From a checkpoint of a small mixture-of-experts model trained on Wikipedia: 11 layers.
Below are experts of layer 7 (counted from 0) of a mixture-of-experts language model. Rows are named router (the router's row for the expert), gate (a neuron's input weights, with its number), up (a neuron's input weights, with its number), down (a neuron's output weights, with its number) and show model dimensions 0-159. Each number is 128 + 24 x the weight over its row's rms, rounded and kept within 0 to 255.
Before each expert's rows: a language model's description of what the expert responds to. This comes from a sample of Wikipedia text that the model never trained on.

# expert 44
Foreign name endings. Vowel endings like is, ia, us, ina, ora closing names or words, as in Regis, Mecca, nationalisation, Ministers; also spaces and dashes in score tables.
router [131 123 150 163 140  95 160 114 137 122 158 115 134 172 167 138 172 130 118 135 120 132 128 152  99 140 137  92  89 109 136 133 154 159 173 119 114  91 117 112 120 121  93 155 145 134 167 131 145 145 130  86 155 125 160 145 108 134 130 105  96  97 144 125 123 158 139  92 127 142 112 129  97 109 125 142 165 125 148  90 121 111  78 113 141  97 100 112 100 134 132 155  95 114 135  87 117 156  78 127 157 153 110 119 129 139 106 157 130 146 149 103  79  75 163 122 109 115 103 103 139 139  76 106 136 105 134 188  86 128 179 120 164  91 104  71 139 110 154 139 146 135 114 152 111 133 117 159 125 117 164 117 136 125 127 109 140 111 110 130]
gate1 [166 175 134 119 116 162 104 119 140 124 137 113  89 123 118 133 146 148 123 103 149 152 145 135 166 116 116 118 136 128 117 130 162 134 108 112  91 104 158 128 115 117 136 135 126 112  89 132 105 150 117 170 129 150 136 113 140 164 103 129 155 124 164 148  85 177 146  84 131 148  76 127 141 122 103 136 126 160 105  96 107 136 129 126 125 144 102 158 156 146 139 126 179 138 161 112 143 129  77 191 151 171 167 117 160  78 161 124  97 183 108 137 120 148 140 143  91 161 112 136 114 148 155  88 113 117 145 168 117 149 148 152 103 136 112 128 132 109 133 134 109 116 105 191  95  94 129 109 145 140 109 127 120 145 157 119 153 127 131 168]
up1 [ 92 115 125 110  79  95 160 165 171 169 123 140 138  76 128 137  79 129 136 129 104  98 119 161 100 136 109 164 139  93 133 155 125 142 115 103 165 128 129 151 128 126  96 140 142 163 145 153 161  68 148 137 130 118 134 134 137  92 114 130  77 125 159 148 126 124 145 140 153  79 130  85 123 135 171 116 148 128 131 147 129 125 113 155 131 123 175 121 118 144 131 127 125 134 120 125  73 137 166 127 124 126 102 101 149 156 174  91 120 120 156 135 124 116  99 115 152 125 136 127 170 139  75 139 154 159 101  98 128 127 134 120 145 126 146 109  96 132 134  90  98 162 132  89 106 145 142 111  95 183 108 143 131  98 104 131 172 136 110 108]
down1 [173  92 100 111 161 148 134 153 158 126  98 114 133 104 123 151 137 141 108 170 133 149 127 124  99 174 165 164 148 115 155 124 133 109 102 132 136 114 133 116 116 123 109 132 134 146 127 100 127 151 120 107 117 147 142 128  96 103  95 146 128 107 143  80 157 126 114 121 118 145 137 125 112  77 134  89 130 129  81 120 120 135 141 129 155 134 151 172 133 105 143 144 149 126 136 135  90 120 121  87 149 176  95 112 132 137 148 174 140 123 149 137  97 157  96 125 162  85 103 160 112 158 109 133 102 104 132 148 143 119 137 115 135  38 111 157 173 133 120 147 133 125 131 110 111 184 129  81  73 127 130 139 120  87 106 162 164 108 131 109]
gate2 [ 84 109 147 160 121 123 136 162 115 135 124 142 150 159 138 118 139 145 175 139 133 179  96 139  96 101 125 124 149 125  82 116 114 172 137 128 121  85 150  67 119 140 159 154 127 143 157 132 149 149 127 113 147 106 115 112 111 133 101 129 130 162  73 141 136 146 142 118  98 156 140  74 212 136 154 106 128 122 131 112 124 136 134 109 143 154 158 126 131 115 140 154 123 121  72 111 123 164 147 120 129 142 120 141 105 119 106 160  75 139  79 145 137  98 161 146 130 109 121 148 170  91 139  89 161 121 119 165 138 137 120 130 148 110 132 109 112 149 142 124 178 107  95 108 150  92 148 108 134 111 139 118 147 130 149 109 168 102 135 146]
up2 [134  79 116 120 126 144 156 164 147 147 155 136 147 170 129 146 158 103 111 154 133 115 130 150  99  98 154 158 111  87  69 147 139 139 150 123 105  99 158 156 100  84 111 118 157 138 123 114 131 119 117 154 126 103 135 177 164 160 124 124 137 105 101 147 126 144 139 166 112 111 111 117 140 139 135 137 119 122 152 130 150 180  71 115  99 126 131 129 140  91 117 154 142 107 145 109 163 116 130 132 142 126 140 108  91 101  96 134  96 153 127 134 184 147 120 135 163 113 122 117 113 109 169 152 161  88 160 114 150 158 122 134 157  98  93  80 124 150 185 126 125 123 107 166 133 104 128 155 101 158 120 171 136 160 150 141 102 146 115 153]
down2 [126 104 134  68 128 136  87 100 135 126 171 144 171 116 116 114 117 107 133 125 130 144 143 121 152 142 158 125 151 109 142 125 138 150 116 144 127 143 138 143 117  91 165  97 135 123 140 204 135 142 117 165 100 112 144 135 133 136  99 115 106 171 129 103 117 129 144 170 143 101 108  80 153 126 180 117 134  88 140  98 116 139 162 127 101 135 141  78 169 112  91 157 137 170 155  93 113 129 102 114 163 134  82  99 125 138 160 164 147  97 102 158 152 137 127 127  82 121 106 141 114 120 121 115 163  80 106 149 121 115 117 121 138 116 146 125 117 125 114  88 152 132 146 137 105 119 152 158 107 122 155 114 178 126 138  75 159 141 156 145]

# expert 55
Romance name fragments. Short syllable pieces inside words after an initial consonant, common in Spanish and foreign names: Los, San, F-aj-r, V-o-jvodina, P-en-insula.
router [133 121 154 162 182 109 164 103 158 153 113  95 133 125 135 136 148 145 118 158 166 144 156 131 114 147 105 128 138 152 147 120 135 158 156 116 131 130 108 111 115 103 104 177 131 168 129 149 145 173 147 123 154 167 132 162 123 102 105 139 118 118 130 155 127 157 153  50 107 129 135 117 105 119 100 118 172 159 161  74 126 110 134 101 109 122 134 135 129 133 121 145 104 103  94 106 103 100 116 157 139 147 154  75 129 122 143  85 124  51 128 124 113 148 148 153  96 135  93 144 116 148  90 141 141  99 108 129 114 153 174 107 133 104 108 104 111  98 112 151 137 140 144 126  72 114 116 139 124 124  84  99 140 124 140 113 137 108 122 105]
gate1 [151 110 141 145 121 150 154 128 112 135  78 103 131 120 122 110 116 113 135 145 146 117 137 101 177 123 113 127 103 110 120 132  94 136 132 126 168 133 135 147 131  78 125 153 178  71 131 103 167  97 149 108  99 163  93 119 197 105 129 126 101 111  84 138 138 119 115  44 139 106 132 161 130 115 132  96 144  85 191 109  86 116 125 115 147  96  96 108 142 121 114 133 151 158  50 122 146 138 149 117 110 118 115 101 120  99 135 114 126 137 174 147 123 133 125 157  78 131 134  97 137 146 125 135 148 133 129 145 135 128 118 132 122 130 141 113 107 104 136 118 102 164 166 108 121 124 131 137 119 127  97 136 136  97  84 118 127 148 126 102]
up1 [138  87 135 118 130 120 123 152 139 149 151 165 109  77 139 104 116  96 106 133 116 134 106 130  81 111 105  57 147  93 190 151 158 129 111 132 140  99 131 180  84 189 155 142  91 157 166 134 101 157 114 126 138 136 149 128  95 146 119 159 149  93 132 120  81 162 148 136 139 113 165 107 140 118 117  97 117 150 110 160 139 139 131 107 165 158 102 145 123 162 124 153 139 160 164 155 120 139 120 137 125 128 150 146 123 119 120 135 113 119 126 175 133 147 104 102 105 155 111 149 108 135 119 168 131 137 148 102 123 146  96 111 117 135 118 148 101 116 110 127 134 123 158 103 125 158 118  98 144 109 120 103  93 162 126 126 153  82 120 179]
down1 [ 97 138 132 127  90 135 176 131 137 129 153 117  75  73 146 147 143 121 114 130 126 165  74 119 110  52 107 130 115 134 177  88 107 100 139 122  67 170 154 130 154 127 143 135 146 121 140 159 143 140 158 141 125 121 126 142 148 164 133 120 154 100 121  70 150 115 121 129 135 128 127 103 133 148 122 153 126 150 133 140 137  91 117 146 122 154 132 168 147 115 115 131 129 197 130 153  95 129 140 127 133 121 137 144 124 130 106 147 110 143 147  83 148 153 164 138 155 111 104 134 135 151 158 155  94 143 140 133 140 116 100 127 167 145 114 131  97 154 109 115 128 132 128 151 125 169 184 131 105 151 125 155 105 102 149 107 162 136 181 158]
gate2 [161 148 153 114 138  79 172 101 172 106 135 102  92 125 126 136  86 120 134 127 120 154  63 129 174 128 118 120 154  98 151 143 118 137 128 151 145 116 127 145  81 210 116 154  90 142 122 132 117 134 121 179  98 126 147 111 167 160 131 158  81 109 110 106 129 139 162 106 128 161 132  88 122 158 113 102 133 157 122 133 111 127 118  97 114 113 157 132 110 123 140 137 126 124 110 138 130 116 129 123 152 102 110 128 154 140 173 106  92 133 108 142 128 153 145 147  79 105 175 131 121 120 120 136 117 109 138 138  72 106 158 104 141 156 100 107  90 104 170 131 103 144 164 138 124 139 101 127 131 165 127 132 140 125 120 159 100  98 153 102]
up2 [102  81 141 136 136 101 144 149 102  92 116 124 151 110 102 144 162 162 130 120  75 105 134 127 174 126 149 146 110  97 120 157 135 164  93 123 163 104 153 117 127 102  89 134 118 107 121  80 121 128 185  94 119 155 133 125 132 126 108 177 155  76  90 115 140 169 116 141 147 155 121 135 113 129  80 138 111  86 137 106  90  90 113 110 138 120  99 115 169 126 127 136 171  72 139 145 109 139 114 134 139  92 128 148 109 175 102 169 157  83 136 125 157 164 136 143 110 152 189 144 100 128 120 117  97 128 115 119  98 138 128 137 138 141 139 133 120 125 106 165 106 140 134 112 141 143 127 155 127 100 133 104 156 114 136 119 109 143 104 140]
down2 [107 161 111 101 118  93 121 123  91 149 118 152 158 111 133 139 125 141 110  91 131 106 150 104 143 112 165 100 162  97 146 152 148 124 107 123 148  91  98 146 100  73 126  92 127 135 159 131 151 119 148 141 128 180 150 141 161  96 108 135 136 136 130 162 155 169 106 123 113  86 161 128  93 174 101 123 103 109 123 116 112 125 128 142 142 102 124  73 137 128 122 153 146 113 156 110 172 148 146 137 156  65 151 155 103 138 110 129 135 128 140 139 103 115 134 166  87 132 132 107  64 125 156 109 142 145  96 173 117 114  70 165 126 103 113 135 134 138 103 132  73 152 135 125 122 118 125 163 142 111 130 115 126 153  96 111 150 134 122 156]

# expert 21
Mid-word consonant syllables. Inner word pieces with c, qu, ab or isc after a capital or first letter, as in Massachusetts, Franciscan, Hercules.
router [156 153 127 169 107 115 138 128 115 121 182 118 126 121 144 156 150 136 117 124 164 131 115 198 163 144 113 110 117 116 156 119 159  71 139  90 137 106 116 101 128 142 132 157 151 155 143 126 102 166 171  83 124 130 101 158 134 110 129 113 116  65  88 159 156 129 121  75  89 107 115 130 125 113 128 138 137 141 144 101 108 157 154 129 153 108 144 127 113 105 126 124 105 153  84 112  93 105 103 148 166 125 155  88 110 149 149  89 144 117 134  79 118  96 120 132 138 123 118 123 118 133  96 148 118 104 155 146 134 119 122 124 131 103  59  87 139 130 108 123 170 146 125 137  93 114 155 153 117 112 102  88 132 104 146 112 126 143 124 160]
gate1 [123 104 128 178 165 122 147 166 130 138 162 132 175 166 148 159 159 162 144 123 151 109  95 206 175 132 109 121 104 144 115 128 128 112 160 130 129 141 146 165 139 127 134 126 150 123 100 110 166 107 164 153 132 107 126 109 150 136 120  89 128 121 116 170 122 156 135 116 126 105 115 128 125  92 157 124 120 105 141  94 147  99 143 115 118 146 159 128 135 138 115 142 107  74 147 123 152 140 103 160 145 143 145 163 129 139  78 115 110  94 127 117  91 136 110 135 105 117 159  81 129 162  95 134 143 137 172 175 122 164 119 128  91  87 168 145 115 124 151 130 110 104 141 121 111 169 142 136 123 108  94  71 126 106 130 138 147  96 143 113]
up1 [131 155 172 162 166 124 154 170 156 129 104 144 139 128 136 141 136 112 135 169 139 149 143 108 157 135 159  89  89 121 129 176 119 169 137 127 138 142  85  75 107 117 109 118  76 135 129 141 117 144 133 153 100 109 111  89  78 136 127 122 137 112 137 132 121 157 168 100 112  94 121  81 178 108 134 142 118 125 144 102  79 124 122 164 108 118 104 133  82 174 136 146 165 154 145 169 147 102 110 103 147 116 110 148 112 112 163 119 128 138 134 158  93 147 168 132 137 149 103 130 132 115 146 122 141 111 117 116 143 136 175 106 118 120 104 130 127 131  88 150 126 174 140 105 148 157 111 165 149 107 133 168 100 106 144 127 149 121 148 169]
down1 [153 138 134 147 159 125 128 104 124 138 148 132  98 129 142 133 138 134  82  97  99 131  89 181  94 114  74 144 144 164 147  87 154  86 151 126 100  99 128 124 156 129 113  98 135 129 151 112 107 155  92 116  97  93 129 126 130 140 109 111 122 132 100  88 109 127  92 119 129 129 124 131 114 127 136 121 169 107 155 125 120 113 131 112 161  98 101 167 149  98 145  83 113 146  78 113 143 187 136 152 104 162 122 128 147 136 146 120 151 179 136 123 149 114  96 153 134 130 140 135  60 123 108 133  86 104 148 146 129 142 117 151 161  63 120 114  99 137 129 157 156 109 125 121 133 116 111  85  97 113 114 120 136 108 137 135 145 173 115 176]
gate2 [182 159 124 109 142 132 153 110 160 160 149 147 118 137 134  95 115 128  98 135  97  80 173 159 150  99 169 138 121 153 152 107 159 128 128 140 145 130 158 141 136 135 144 159 118 110 143 127 104 154 142 119 153 111 113 129 124 124 108 146  99 147 132 132 114 123 106 115  91 152 111 148 118  95 107  99  81 188 117  88 127  99 113 154 139 121 133 150 173 102 155 143 153 131  89 178 103  87 114 128  98 148 139 100 117 153 162 109 129 160 140 125  92 127 122 143 132 132  91 163 102 111 146 123 157 123 136  79 136 158 142 108  91 168 119  95  97 166  99 115 167 135 121  92 123 131 121 125 115 112 127 117 166  72 102 158 151 131 147 114]
up2 [169 134 143 123 138 153 114  96 106 104 105 142  66 117 169 161 148 146 115 149 131 111  90 146 119 147 148  73 152 152 158 100 135 165 155 121 150 127 140 139 105 125 120  86 135 153  79 143 130 146 192 133 135 123 129  94  81 132 105 102 108 140 127 120 108 149 121 128 108 112 101 130 115 145  74 147 104 129 129 115 159 175  92 148 130 104 177 138 165  92 144 136  77 122 122 140 147 140 131 125  98 124 113 101 121 115 129 136 158 121 119 103 145  86 124 124 113 128 164 120 184 113 160 159 117  95 157 141  98 106 136 133 126 122 130 133 102 143 129 118 148 149  83 121 177 102 132 100 122 126 114 139 184 101 109 110 119 100 143 128]
down2 [152 125 125  62 133 107  97 109 133 134 134 151 143 141 149 114 134 175 163  99 141 104 126 143 121 136 104 123 159 114  94 128 143  55 112 116 165 106 114 140 121 140 134 114 158 112 118  90  80 191 110 146  91 139 115 111 101 119 159 129 120 120 160 118  85 118 122 140 151 154 109 144 173 159  81 112  94 123 131 117 121 115 166 153 171 162 160 115  97  80 156 140 157 143 172 145 151 119 146  85 138 132 124  92 124 131 141 121 164 122 104 134 119 135 143 187 127 125 113 131 146 106 144 160 165 118 147 106  83  97  98 131 123 122 143 111  98 153 151 105 132 129 118 152 133 108 121 127 115 129 111 157 176 121 143 129 110 136 121 138]